Weights of a small mixture-of-experts language model, trained from scratch on English Wikipedia: 8 picks a token, a softmax router.
Below are experts of layer 3 (counted from 0) of a mixture-of-experts language model. Rows are named router (the router's row for the expert), gate (a neuron's input weights, with its number), up (a neuron's input weights, with its number), down (a neuron's output weights, with its number) and show model dimensions 0-127. Each number is 500 + 40 x the weight over its row's rms, rounded and kept within 0 to 999. Numbers have three digits each.
Before each expert's rows: a language model's description of what the expert responds to. This comes from a sample of Wikipedia text that the model never trained on.

# expert 34
Pipe cells, colons and semicolons between numbers in tables and infoboxes, like race times 2:55:21.7, Resting place:, and year lists.
router:498468484439434491458426529473508451492525416578536536498512505512464470466501544507465469453514454481487464516481495516528503489387460540460524511513492459500587472489443527477470501481510542491548499528494510454559518519562568538467500463545447550501516495552508493504526468505499492504588409413582502552461469497552560505417488490532515460522552531497434551440505405539536477509551
gate2:497447472482524506495512565463492513523543528546471540495496517544438541518561525555489499475477492479431565550490495582443540508443499478459453473500518567496569504499564423458495544502547452555567541529440509545502553499514468515510514469576464524497512514454438585422525437487463492478496463411536563571509508445480547500536494478431440499481444501455549513492560494551561479486531
up2:485538505485424550468537579501476512487514547458487533542494481511444502435428534566490488510500422574469472506387579532538513536477507497506526540451485520483498539496472513490512553509502480482511496526467525510520447505493524502434512538442482470456436492615547480509554535469521598501475493490500499457460505549527513421467482467564434470546496547396481568521512453539431477485471
down2:479506515522435471498551476516481470454504466473531507543490566497497440483418542561538509514532505504559508561456569575452439517520428505546544547477496557454532462555501517483522509497506468491513506496507494480461476543510510469463422486531525510550441637514479459593558487524566480498427511480463486536583516483488471435486524455491514497565531558484479485531524525481581413530469
gate3:554486488457509546520498469455519495509503467522525561428489494486480490564552448503442474517512469456445439474523508523535600471502494576540475516576507492538510500516508476417488487465549541463400466504501453512558494563539509392453494554546530515503441525494518489425490412495554486476494413511456537506483545505545519582524499546473469478547579469489512568569511493507462477520515
up3:404486510473517487486560516489454545449433467529506531437509450469481518512516494531446495473445472558472524476439504590488514505548517481483462620529475579452487431511526483472463554472435509496533481464538466504497524516525524520423546514474483519484474479457542548438442508530492496470526484467502497502430531443538467588575490489410537484558579571504483484520506501509515461483416
down3:502533514489519452483535508540508476525466548467501530549462512471474460481488447555491472538484526473544523508487486454521495530528547433591489522502467494525518464436473491501411479494557508511473444536506416592571418477455546433509425523488552454493525557455496418490498502431519461516515442520437523473564504543440411493439504574516528531444528532544472471449530469489557497538552
gate4:486470459480483512485415542453552439541524497550497477479489479574552533510495510545527428474494579430519499549526520505536456553489493542504496507473546478489553437489483505525518554513528432577481427491415613491461563464513507532394470429470501472501480481550462494534457499557509604517480534480499500507499476435565500458481468504478496500537553502479514542431424495469501475509462
up4:469477434492501481478403514431533464563511478479564534545548483545476462534453542481597451466506547466542416471524532492480460538497575555524563519500544503501510434495512469534463533514529429514473464452472562505454502449518539499479503427517527514484517522472549501563475500490614595549475479443512517439530475491494475447457515488465462552499526474528528557459451464474553548494530
down4:465538545519467526503627472480441533479515508475477471538490573505497490479495453535509458470535501421496557488527448495571459549490540423495558591496482431499484539493469449523521489541466513554501481494462533478460533601459531476544498460473536581456502516484522518580549458487503572504522537529471594447531530515416484511520559448571473544550499469504531521485484474532477505511459
gate5:496495468447481474498481510535590519435433524530486543471499469465529514490502499555526541378510514460506515466512540458579521465467497444455456490448454511600588543467527512465509481480561523550494431527459556554514517430510461467459493492527499569450497547516553502420536419502545564492567492444488449563468509492551476465505478430513498500578530493484533532485492525514484524503528
up5:507474427456454478427536486511562531422441533557479512452533455499507525495465494537629548443471452473512493435543521449526496477483519545508437501480494535517489574439547550511504488488502521545489463515470545523437521525493419527515519492532503538480507560473567525479557461482531574489526480450526500540513487434555508462543497418520447506569507540479562477585461563526515528458497
down5:533525508560526427527511532505496481522515523492538523518481480531462400456482467524550559507540541562521477478461449454505489507447496466519468535428419501485523512516521375512500431458491424485502448523452466446415457511510480498541489526539469516510440514413461557397494472542458481464510511523548475481470467508467423516480479550417467466469501459519483545570496453452483500522450
gate6:538517423409530499496449420465542547435487490495534481486456520473419507475498535516520421507474498512452548414465489465536530546432510492528485478526472550615496481485527433542518513430499531501490525490529454493519512482465398448565495470583521531455424505475508534444513458522555538484500527544449443584462492544469514503483508518499466447486575467494540486515532490500529539540485
up6:520512465484434472522410500488506512440445477520427517436497471424509550511497462584474506509476546485512530536455537512566469563443565484512497428539431594531527514504525475504485523534481474509529530575512476482561594547518428471464454475527454515514435550502487546475529456494479564457486539522537449479476484552538494450486518473557402481523517498571549463498496554459514510528530
down6:618498517568542532546488561427492453515486517431463498459495475510500429494503443386488543472426551453459482499546441496578488460471472459528486525486539461511504495482464552440466530530428471494502473479555462496488483517516551511618547551551467490497516497500539471500488489488510488500565495492421466464492566521464521489497480540505530570461514490508501472595446464476490558499550
gate7:477451562476518477457492478458543519426539461496489550565512465487546447436487473493555512476501592500507457535527530548567464524525498470458467487417490622511472481525472500439473437492473519494557576548510456548477522512492451535479486483473459503508449553506479520487513492414437505534464465541499564436424495491549484544531579546540474461596522507482465518532456533469468466472514
up7:483445534496545484518506546437474481495522435448476487446461472559517480539550505555503523481575546530520497471481463523415496473580566442492505492534536461506447490512568472465526439512493497513481532540554447539490579511555477529498511527494422463499463461499535503475556410466543511442435496484492522471521476495578496501484528549508454564496524519569552442609519574464479423493486
down7:502443602467470482484451538494536503444503585539587572526466457472496540454534572534465517557518460440485443456422565482459430490483478554443495513541535497499515532464496541518560556534504460496513492459424478485548511462547530552432527503478549458494462495486557503532443497485514523557510443551500577520433536545518518488443539560523507515469473481524504483501466467555499443468545
gate8:474565561546542459466505586520497501527525517492522475540550488514495492502475453554459432499549498554481530536514476541504424527515513475495552555485546568504445537499420429513563507493558506473451442529521491503621529564463503486453548452517441465497494436537451458533448485492483475552559426455531500487464541532482541427515497543523565531542462543480500565558495448504524466523518
up8:458555549559514479504569531478469490493521503497536522496557472478487437500525528522490442440490442568439487560530460493469459456491503483503515545497494602404443494492502442510493520516555526485562492477479484452431486518469452490501531519538407440464523489567468513461495527448524531479488483433462486557484535523519421562521577468589572416511456497423507506463483489518504514485561
down8:513537511494464569482466543482535442490518490557526503436470429470545525448483532482560556523500440514516431552510493517431546489553524507473552568485437627476515560521482498534522532537494538543531455495466382510477496457471458417479532491466521491492467447552556510466489524505522496469502417458498439524523553430548480525465563467480511494513444455510549492456532566508464473488525
gate9:427488462526488528457539465469515504497493488529522493439488430536531563496476487556486545557513421472515504497446516435565467563486474539571527454581566478492517447445429469393481516469455489549552560497547430466498551548510461510541510453495444521553502488519503594463487561471565552506446545464507543464456521496490496550490505456480539445471477500502532500499460488514504439548445
up9:489476475536462577490570474520484555556486514560510532438478494496565517502516459534509484474573426489446540525397504453615597480532406444507462479509472532508538421548520492447504470524501461475541500513452485541495464443560467499460436471521489551480539517540470573483495538484567456510533516500488539537499524488523429535520553488457513471451524503509502511529531510522425497560546
down9:651492485505484531405485472524457524541513501546532452436512549425482470465413538504443467465518553498495451491491541481485484549502472550436466455507527542425453535471552524496501495475495474513568521479523522483479509442472486473462529561443539506443482513579537509444507480483521451522466463567514452519622532520564435506474560504500482497535524516466544506510530500561470487508484
gate10:550453419431541422566509563540507504460450505537517442444532518487496493438480445520474525466579539544508541524526446512531508565471515479499527518575469489519482512546568481507488488516460502429493493489506583498431491469526548439546529511488507502494497535566493424475488529476409426457517561467502539490453463409509440472484514518475500444457570526446487479516571551518477494481543
up10:487525510587483489460488481461499475547463486560555483531519503449516465588630471501500424516509522449529444582464423516481505436572504497510458486441515423548539531497473518466473452487486557525500517566520485528454503555473459482479468467583542494487540556446455539455528501511534489499561461569473507542487523463500513526466460481446455506503522443497529441486514467456455530571560
down10:477479495532529496438449527516471504576499500580534459456396475449541500431491510521460557496501529625520560553518526539578543407493507542503545512523518485532513515540450495482519452448470464531494508433485515523491564470434454527455453509484497469493454444518498455524492541532458495426458538526469483476513437474429445500504452464487482551440453512481543532463503518556465452536559
gate11:506470540488472525513491512540545410549505480522492570483508493539479497566561553506482446519504499501465454484475474459464456462573428491485537525553503439414461563508535407494405484513553508472548524534530551482512430538473510434544454460574498498538459530518498507478584505517436585533473497495459571489475477450504527558467474460509525513502489403469551551531491506514439509499468
up11:460509499556509530451488520445543536493497541445532450561452485517565510465523438482492488561461445467513517477482465545539526501409571535484474494448589452518553481515534528519538535480576454486408506553431560498457593522510478479558490507595500463476481479456440521480512449472519511493489459523473469446572546502495481494526594537488428485507521542494471509532488545449538503457456
down11:539478514457498528505440566420438481477513422498482544506486505542528484449465535586502531438520469499459510478494545525530530504505566554464509490507481518430485503481430485540552441468555498531483495563519530428455472519526435477552497569559452438443539500466482581471463490467483526416521507426501560534459507510537530554461532471528443430494474457472548530498603490510512529528477
gate12:442437522534490576420481578538473533496537472450516529456555476570455407462447503481544529502532483515523474512532417518563516505501518509531555480432526452532503579477486541433488562508470524510506559517460501479463510544517545546536480471523481533476482544525495460494497500420564507532479526519524564472575487561475460515479516520432538521538491490532534568516566459527594439484547
up12:529478489507499543444513551514479538472538446524456514472564447444441405435452526517563514544496462535497495526534483539503586477486533477497507566426477533515478504465507517464471581532450514516501529544459454478475548545506576540506519488456471529524427476550459439451524536481515475503557474497434530448514503509517446474543489492481493474518497555567497468528576404550567399503534
down12:604449455501497514551531442522485526525500451469442511462505478455543505522501553496502544491527456544525599533452494497567472507522472458553479487535504600492506493508486510446548465524482457504515420516451475507560439505492545517543489534453508485507505546554545533531533512532528390444454525510455401459500560412501482473569478530482506470460526512480479411514569526455537460524496

# expert 42
Line-initial dashes, colons after infobox field names, and table pipes, as in "- Theatrical", "Hazards:", "Gmina:".
router:514455520502400503486426528473490441498474480555500523557508483518495563473585487487449511530533466462483424499435465500478529485489467574507504534575503412518570493599490522480419525472539540496531522515540508534545538507556568520494437486530449510480537503530518515512628532467467525492534469451492483493417509540571490475499475469511483524466548591510439472492489453515537533479521
gate3:482504505517476489469528454480534556558426491406525445571526454577459513486400492477445521553587507458469505448505475576563543480481525529518482494474447463433455507501453531431420522509450532476494553468512503494469470511477476505479561457536528528491544518558448528587449467495447497554470513454516569451513517542535509553568480494519524445541504468492458553483469523545484523535469
up3:481501512557529496440484451491452516499494519480569503518564479534614543501490488475631485517537469545518454541565469580516503487451528513427519516499537497525500522494547431513510482479532488474452498486516573514448527538561439470507474478457561467435492563493406439562484491487451511463490490484544461425523499486496469605520529505518504531554514458483553543469449475518538564506529
down3:490449542454521469515464532501466485495480519564444468556540469527526432479497422499414500490427475488586512497591477567520553560473446467523482501484540508540491503474550495514495527528492551418510514432442450516491549410505456455511449434533528501471568514460491528520504461471488502516489498479510459551447435465470547474510544455485527536531508507573560569545528479517511422415507
gate4:543456462463523497512531528534469520454459484494478556507513522443583568540547494539453470515492530448500486457413427479524565499504530501519478586510514493480527478560509472509473561557496525514488521508456565451581478517503498523560532538500568595500458559541506431462488497512449443539543430494438492456472501436579545501488520426538482554456519557478442483466524545469497554457487
up4:552551482484535519431526473500485528521382427506457543497548496437515548500493501492423418549466499506507490507456535546463562465456473482484539537483493460547526518484537455562515520586505450467553483473433550487548516537509509565503477510541468517463489535570467501469533552488523473504548491471465514413437518392532527495531578504561421508521497478549469441442533494499451512495492
down4:475455519483484491470448426519531480519467565591527495421467496478491567508447489432491549397478567447491483555472503460604514516431557510429474593465535530544537512488462472479534506525569409493485486517402462456506533539546510505490525474449478496524494522542468432509502466527476539502507509491498447451469544543437476499528488488488519437452515474509487538526482514490456449538553
gate5:477501565568459465472497506504528482521562529530517509460457566534467448487527562531533611507511517546479562515451549513530469518517459498482490505468557462462504557535512467430614504503548553544451415480443529466500581489523576534467466482539524586458512490548498465483435479573491497559510479496456473531498538497548434453518468540492506506450426470506476505486511454544491555547489
up5:531489532565475453444437509542481459475604417446446431532432527458490483427536526485529558529449530517513471459423542546576542518455505526544430481500495463531507471528530533493550507487517451472517481468467495489495581489511518512549451493586470510486490476552419407430577534478510505487496483570521455513494517455535467478527531499452460426491518482480459500537517466505532513529537
down5:563503506507441404488532546535476511462469475514546500542475514483521507542561484483446455492560479466542508483582431505509506498458507486466472533460440482527509538494530418507565536552423497502533501510449568420501560527557442536494494499446417530533498455485480484493490545525510522436468493549470510518471416474408497560498569576502473506541487403523474454531499539488561453507485
gate6:438479448476507452450436561523472519479482541523476525454490460536528558493528514487466548470545388449471503450430446496429515534581528485475574530540444519524479573553556416527495483479500507437515497504520476521497448535518477518494447461492457569485533544475526508578465493471426519516536492496499459466458514482495507433478542482445479565514427538405442527480493496496543505562525
up6:544537438522485557564503440510511476624493494431517464575486483496431507508503564512553486469421547552476533610538505427478491490526483498474484528523584467482477453485465576530548527516475466533495509441500542528530486512490484524503525479450551454460528431488542467512571483530551515489446540520479514519575496529452563567528456556506452511481519459519427491526446512485457519500532
down6:436517565516456513544473473490442458459542472530529475408509505515520518499521518520430489508493468495534472494491512506431519488519497539461604453501579522521534506497519429436523515624542516455524538495542476494485492414484529496522532448480470522449545452458516491511546472434497577578534495455448469576471542507533494475566441531463438543527519485491499445541489450481555540563457
gate7:529489464484527441485472484473430498506463532568526428507450505515578527548511535431485521512461478474510452539517471483429459556517456605486522437457510439479545541515484443464377503483569533573507559508495507546488516467431518508503532441499482494510536506522462585480533537525468528533518550435512482530509573482436490461486462438464474506481431459447517452458489472498472570486511
up7:567472474437491468542457499501504470492582493537519464512482477470594534560531570445519568504473564404480488447537481464490487533509527565479490461505507438457505509512448474446466542505598528473464569509402478507544487483456519504501501483513512494475485504536541541473561457574432484553545550519517529523498585528538483470479561475506472502435496536453513502494454495508462512476614
down7:442496510415514539534470534478474520498533518555468479497519479486473504549502572578541577536536472477510521527491511550391491514446525503561566571545455603510443568501480513502483436501495428518510491495491467517451482465473517498568546528485530474528467507499540544419543468506499514465424530522474581459565572460481526503445528471506456442490426439490509485550478519467550468492471
gate8:425498554462445512519532546455474473489486471511555531514507504470499506521499519470493421489502457520486464455558460515527482453430483488494522481516452570502509497497557517544495497449538540477422533528562391451591535477473441499506448552435540434512461529544447580543487491485536529512498426516488486464557505535501421519451568447426492546495478546508486496504526499462537510429595
up8:507457446532520548480586571477532589488540481525521477500513536515464524510566516518416500541475528559535541488393549474458554490504505474480485513433498495523507454508456480532548594445436469491485469490501501580432559492535523414486465446562421484513523409468542526479466497483515483475568519496500525473557482457565533460473470532513455445535513540517498547518520495552497474531463
down8:468537506487533472521559529479421542521499525575502423549491517445461477458553566497518442502473566464578523543543501510580506516523564499480535538542435556443446471549501416470503495491431508537457520540446490465473512432500446492426485459456476552475506484514505569473535515480464544452511459536452491506469473549539571504420530507490515510479469457521507545464463511448496434455571
gate9:483463506453582440452505580469474450512521482503489477576451552520506492454524492532496547482517446584464590507550484435477468471522499469510539509481514478530494650481498534559475515529515520486486452463521534472528479458528490534516455552497440572553526498488444491499498529515498600499478586547545496505512460529508475423433519514506511420476489471509511508478449460552514494586461
up9:575582500486459521530479441527502504485485539461520517522505443480497491546486473436534443504500543470483390483456460506508539480470493513524497473548453540440469435485499474461490486509475501512437566565446446523490452489456468502518539479532612501460414514459483512489541493490470467482491385488445477462441516538466538486548470460543424581486488541511508528542534587458467526443524
down9:433512519498542483546460514434482475420572502463542535551513516467479543484512486567519445455525531439460450527451577524573538510452467542443591457476533482515523402494500491510551482473521554531527528488472560473509494483486491514501539539493477535442445503548530457434486446502541475502466521401504609516448535540489480548495445493564444482567485512542486534473491432514495518476511
gate10:474515483533527517544519534510432449486419510479413532531566455505512432467475556503473520464471534543447481464454450488471431517592426488516536460513514458521477512547493502423438469491474537556444531461451453455571502491548470538500448476492478520526551504552413488472565480518419561486499454496478492492526495561451488528538436447527577505513522495556509472534541480502514584522513
up10:437518550530573461559543486482498554521535503500480516480522528458517549497534520520515446527519551490436521522524504521524502581507454465507548524440489566526535462533613514453514531444513469407524470448484531421549505448466428553460487556511460489475529436459504499462506507492547483511459531440489578471475474531548432545484539505453549510496469395513442578465439526500479499501506
down10:509520475493456536519504462463452450514554486475539454462527416451524549480559462457476507524485512509402483442532551432514489557493462503501459491501458549498510573537490448482544496412549392560470519533483471552474497482499448477505477501516494496515524518511455478468573526564562474487514505474468520457549530497479484489485529519453455443507494378472552434467494530545429492596451
gate11:460587529506524511460502455479527536581549437461559501470429508536519569526511472508487449497540462418517480493478527481546483478580527524498526406523535456517477539553455493566539477465580512571513477471491519579536510490529563524474467476531453516478471471468522502473579534423511503446429546476485539480533545491514478510488559516474496602436530451531536492500487488540503445426521
up11:503407484498525518533494586588507462449548557452528501486597507553506487489561516484541479504434466532511487501532495509495520462429528501550482495545479549508510493409567532550532516526453464428440557589519527496497465506501451418535536502563517474463466560492497460539456524548509537530459458537442506491482516493541549505530494536546494470535472472513479602500546507466561453552544
down11:528514540539490523476440488485488500496522490474508522436541516570505494566487493512529494534475511526524486467423504504442551466586434484486518423427421563522499544571545467499440487492547574454520482487476526521523584406505542525510581431550499392537529496484516514491437454533504520529507516546457508482482552516404507504436542452502491501534541559488518542529541456485497478553528
gate12:448408507526468499502528552488467455518521452457508513516459453555515451500471447450512557521479449514500444385522558488499443534481517461468531464494467569497472543440439511512453580490451543454466578576507489493451448481474558496493438514512474509453391427458504496532439503452469494443526454452565530474507444480434512472551530529531539516510476470504493482502456549510516493456490
up12:449493533544419510503544546554381515503521520469493536547493509546512434536509511450525556489531450448504459383535515494475376510433554493498492458534463536513553569486470524507526511513476480485471578549466440465476501487501591499498476520573532486517472457494459507556478485445466517500474474524551536546486445469474559492491521519568462546503545565527523460455497481500557502504452
down12:505482536499455489491502471467565477542484565544492507499455490470515421497496506525439438515494568491487539422490507513454498552515531493502509520535486503483473581476523510522428460499556512477526428483474495489527535502476465434498499520497464540578445532497503513487510523442537487497449489520538430476427394563450499466496495430493492527457473491535511513479558464320463459588476
gate13:475518487530494491525499613461479553547514526524516546503407532567503449533556482538509538567497518580516454509416474507525544435526589465495574453552471437523539493491576535508461501478452500500433535493514537485469508453550515465469486502549544564439514462488465545475444519483440509491548488525451496471483529578484555470493545504483491524511536565454496544513487453396480511534513
up13:494541469566493447476515577494483557563471554609514501487465575444506521537519520517520574482481521554560492491400521494468445426564480466442504544524483524541581516455548506455468575509493505498357507541558504516476493447525558499515462460539500503510522474526511468522488452471489518469507485501460477587473502548503515476493510507510447539501548497538478499595524499485486548552515
down13:473479491508434488444527594434573485499508545509449462476514487489419560541506582501490425497518583531512518513486487547545482508493499504493522526486438503526558500532450497445470449588478508516493550485492497460460496514413438494492537419482522545495514520538530458474447447493480440449544499485513558535535499505525504433495418470503529618512488446544478480507487444591536509491541

# expert 3
Word-initial capital-letter pieces, mostly of names and initials, such as H, K, I, Ch, O, plus mid-word ch in architecture and launch.
router:452515467507491464491447481463466474492469503507521514537516529564456541458548529523399467503492465440444450544463513539464524475502465502494486394562524499547529515519424518471513496447520588516534510579520541488500553488576530496473494453531479517472551572505520469490501547415504516588534470489509531525465485514545510507506424450556525488561548548519455533473524483528535641495519
gate1:499591522516538488494471471516506451504487507482566489533465529491514458477487512528483482521502450472503433514435530480521516509585472503484439462569482487515505475488526549498453495511501520473498574573464488467493496498501468479640496543578478482465524538478611555531524525521550550534530470612537518573455526508530483548462541506459513386541504519568528482539469522563506568517504
up1:446470467519491477484432507515507508540517481529448494455466491525493483534481475492505555433492508517548517448574497501532481582447536500424592454474533529588471477531474473432483473468542473559555475404575498550423522446516491550464463573525473532517534429479539503461517473528463524481468553408527452495550475554495477452531479541444508495471507502510457484438462512475502418544539
down1:487479507494522531523475490522561545504440457533482553392479545482545482549563480551506510477486430503458524508539522469419542501568455500522497480546419464470516518485542481503534492509513560504477514534492399529405518510492470527468447473538469490467576517533518463466446518491498484567472416494423506502556560477462497530618448478521477495468490489563524499501553418520560534524480
gate2:529460517553499465480511476491491576548532542420493541543467518482467488494547490546457430526430474497479497484486499460506492405476477502459473501491513544459452405534461477505456497448488590522528490554582474439477528475584471476501450562433477451494451563490461439524559479482536555507508498497465482540494471471487493528541538532498437534503559550596487432523492474525601508465511
up2:545506566525501513494512477575522564567491571457449578480514425474463485530516473506487490551484554496518502472533458471497483481511472436561520474508467492535521492555486520514499484446491595636487524505538468472480523480548508485535408523466563419545467549488512436520545474504500514456477524520440483479521416553525477485469452548504465515486557566510532473617471468509537502530518
down2:500530493566508516539456438386523463486466553483487539404472435465520486513468515494517518477447610534515486448528541570494533529620546480492476510485436497529434486527512457561517472517458493526495455449474490491460466510571503509465496550576545433529497523454508457505550470498524492437524519480506467534535424479465512546501461519466496438542498462473589541534557482535492500540520
gate3:480516501506515518525506467532513517512449488519406483484420469514564554552486475454395461466518499511430542554495548444528449548448488508521472484511536534500556474461455427480492546499479482502499530506545550440453544467481453502426465460509519465502480536570534503454455544522502530572524434498502508532451457586486536487461437517528492437517457448558544536481459492512493619515439
up3:530533516492520504479573509448547470482513537512556486483507537541456508460540501515560425575472563528495506474554473475512549475512532476490531452512465439500503524508481501537521462508507500506472511531443562530492420446507511427502573498521473466490510493446451524526533409633440520491505497428443472516503485443455462480476548426475494494494483600452411480497541457439518414499531
down3:481502454482543563534503527522481557454515500533527501518490438472525572488540458505490499508512587445594497496502524502550505507497473483478403492557480422515533555483454517466457494523499453537473460456410446509391555483529501501509475552493473463456453481471499475564561473490496476517442546436490565474369500506534528490488433503506474488558529531462502508503503537466533512461600
gate4:509428438512510529465471477443470440476531468479578505443535468507518515509520534538576490480535524430431554496504467487586505515512461471552437532519528481517471437509475519485555516523446558513453522512459474535460556531506382503483421476554476517561580498506546532490492473462533478479491534462487568439526513539552508563487564446476505579448532531476522545546501532485431511454474
up4:493544481482507504491520585461478474536439534561429547510452543521444496473522498448450536547452529521560440491503512541434571459467522538540514484501472484531539535457517491511391537542458495496544498526551530490527413487483583495538513443467515444443427483491462493555520528558483541456444516513494458573458461497432583470535443532529422479489491460497497466481437492491558477514506
down4:536549457474485553518520523564533527487481449551481455540464441497510473496581485492548537505481481549569527482532496514548511447532548584487420520478556511469491507460487562459474459485553475522538498501573568455589485552500546441500486551521597500487451538544532479438544553446436568425517459481538507506501485550436458508469459454503462496514490532529406480466482543486517481526479
gate5:502518498512489513490571482387530493520476474510513418528461495518503518478541422488515503460512470507521510533533534479494456466503389510448475508507560500432486500493461524392521486467468549521535524509542442500481503461523558446435461433503550553481556486531477434533476448502449455510469557475545489543591435539498457549575460520518530560474477505488504509541547534422501529585481
up5:554442536507461486501536534550584527455594508506560484473567451509505498546447462445427541468479540444544497504477456534494480447548482525484524472472509541453461473506531450446481501454462531479507548518423451466545512506472585497479480525553469572454586502414460546457568503469517467516505494503576556507476494541484426502478501497531543524518530522426546490499570517423518521501526
down5:438516420481511530432474545390516507501530549435491403537457470456554482504552533500447444455500503552502471465560511563529501516455505467450528494490503515483493498562481513503440541456515530515498532424514525457530457476533432507478482453544457495555477538558560572520535518510481513523574510440399515553496522555532461514565517547552521486498431496472517533447508522504483507574532
gate6:492515465480471451474510458457511482439477473487461446562400479495469496473465494402583502511481541476471481529509585528557503490521416495438464486456479462496543471561503459466433543573508572564497571470517512467407520456514513452525438426510484455584478442465508558561561493497485531546525465523503520489554472513486566507497479507486480534482524443471476514483516491460504454484433
up6:454477514490440566487503524578538546557425431503497527424503534509506520582475490522472476459528482514514559483484385501479529532455497520558484539462517399521511478519538493534412534484574495505489520458479576438518491527508410516502476541492493474480520449489485486488476571520565455457538446533524510421541522533457522455472480525493502537497486462587449491449493443471545441528511
down6:457544483454552552500530545454525466579480520489504447466487528445471569416500489497525555485491434501431522495479488577565428578502499509412468510476498394490474535482436560512498485494535550510449493511562502534488505418584530534473450521508455425535515502497520525539509510519471472425457516524536495462456483484506500517453465578498526481521438490444514556482559483481483512573469
gate7:453550476556499435454533517423465557495421483587529501519437465495494557461505451461547509501513523535475472524438543497535500511578510519522485473472499501467505456447461448446494505484480472432504492523533502486527517466505589532588510411483489484489455510554524563449509490473475533518487584463517543538499523522487513594564422494496502533497525553589428488515529484472554569510446
up7:531519532433530549552519504589567501500566464463504526503542589465477424517515491544504549491477466488490542471516431515513481466373509508525509534485491525546525504464571567518509587507446484545510488524484487483505475495489445516501470595508518541474505479443515455548491528549543467521503392486504514486514519490539571483493550511569437529450499415455531473479541534563467438528489
down7:404518544466506483453585543576530528574504556529571501441555472474551505480523544496432508413472516478529384552563519479492474514486552454531474486509574490515490544477466506462551438469548459478561474545542515484495507439482522540497506487510435489482494492516514506494509460510465553560468542501521457538474491480526485534503452579492494466589485468481492531413444521550551521533532
gate8:443490528514532526492449501524505441484568483567458502371521414451490507549497502552487499463478536460461586604442521489507455536524545434539550495544552506478533540533436450487485491517477438515500530502487497453563500503450496478521544449550495471525512480552547520486520475502411542484472558512537509475445475504527546483460461557503461400525509572467498474552527569517496495528522
up8:486385530493457481512482539517526547494482427517520526495472539474552476454474461489515589487540511473594496423545575452516447490454450547515536473497486451473531552442560533557527476528535431480478513544500476435476445498512499538444521451484504512478443520505552574467470462553620552552492519523486488541510460502501495498466531489574454500532475435469421531515472476555505497484488
down8:501547449602538450507471488430537571480483494532533543513529452513506459477516512466577469497483528526394441505482539475504543508503498457545478545582479508461440435547529481551470534520524448542472459556437499438504506564515494495473461525540484524455540451504437511494513486523519571473509550439545484482492533424448514492432468518540461480497585498525440469571463483552517579490488
gate9:495501433531478491476543549446492496545493451477531494451558512578499493545573532553527537495525489436517523513572505587567538407486459491531527518443507447552489515492501476526615528452522513489482470550451482526494478458518456512553527477522528568464450504481517480435448448481460524448513564485429574482542462524517500511451526490526522560517446576486564507507480427550562502511480
up9:437488477527490544480544535475519439561508487506581484473552443550504480518572535515512568516533565461498497479514488563548586409533517486484513509465491459574462476493473478490559552454521503466494447515455587505466481491510487461588525456530546548458497507498462501508445438502475548446482473455499584435532466560445563434536547548490563535467480561455457529498499498524546517515497
down9:560480597464483563477522484484489471487514508472530556486481551539494463468454552525538541567573457513531504527428599486471499570572500473498513530512484531439481491522486587482463457546504453573516491534488515513526517492542443487534528568521499535471492473498462460491466496524518464549514461534462435491572528504515539455580546548473501483409540479527505602561470507532419505510448
gate10:533493439476513539542469519538527542548514550476485486523507569405495501510492517490484470491442500487505492524558582504506518458493394527533510405501483542532623496567474514446479493506521518525562521560501510433526548489576584516528559527439558455538447519464529452503476441494514520600466570501475518529517487482496490472513468487565520399493514481495537520521513544535517480479545
up10:515473452504488500510546514574550613600495539449552509499539516494489486532541497504451462520452472502528448505517524521568522438538459502598539472472450559540580521478452484484472523489468580532532535617490512456495541508447501535590492498516530464554421493494548446512534489471511535553530465503451555548493471509488441465471503519498479495426483459474524537503552527529469501497564
down10:516525507536511448549467478462482484551489472518471491472512466472447516459519521449563488544457534520463479533516574496530422505545560457476536515478524573495397472535490513537516506469544566501406436489462494532458515457550513462520519541467528470515556488504513511460484569549491474490499459483516468506571513465533474480521587465489583435481548410508466505468521486469441558575384
gate11:613485535507467497526521432529512527526520493402486415545444490484474507529514471478552443508515506438524516531496561512451479541469491588506551515492447475475467524473451495467535574517519488482541530490488547469535515475504446456529498510454491565515534520501469547515525523490640532462483501494540448465546482485563399498473493442524478465556470482457473546415497451450506464525563
up11:560456523535471485546527426560523534528484506443474411480442466494481511576519490467534476499492522473491506530494543512441510519497519611499527535511476497497480533475449450486503594514527507486547530482526527493512502477511466489488459542477433556532525520509476551495542498488671551447462465451532491450561452522551432455463498475550534525541482467430463567433495458448497499526502
down11:531567535574544525520541483510551509510509512505461546487483479420496481492612426524418506488449497455527520534525532504413483482596514481461428540462505478494436544491489429538537557500462568573504473502459509489422509553484462478524512508454492522505507510511504549519499544463574467540476527513506529509517486400499546468592590512502525525472521564455512505474497522456513567488533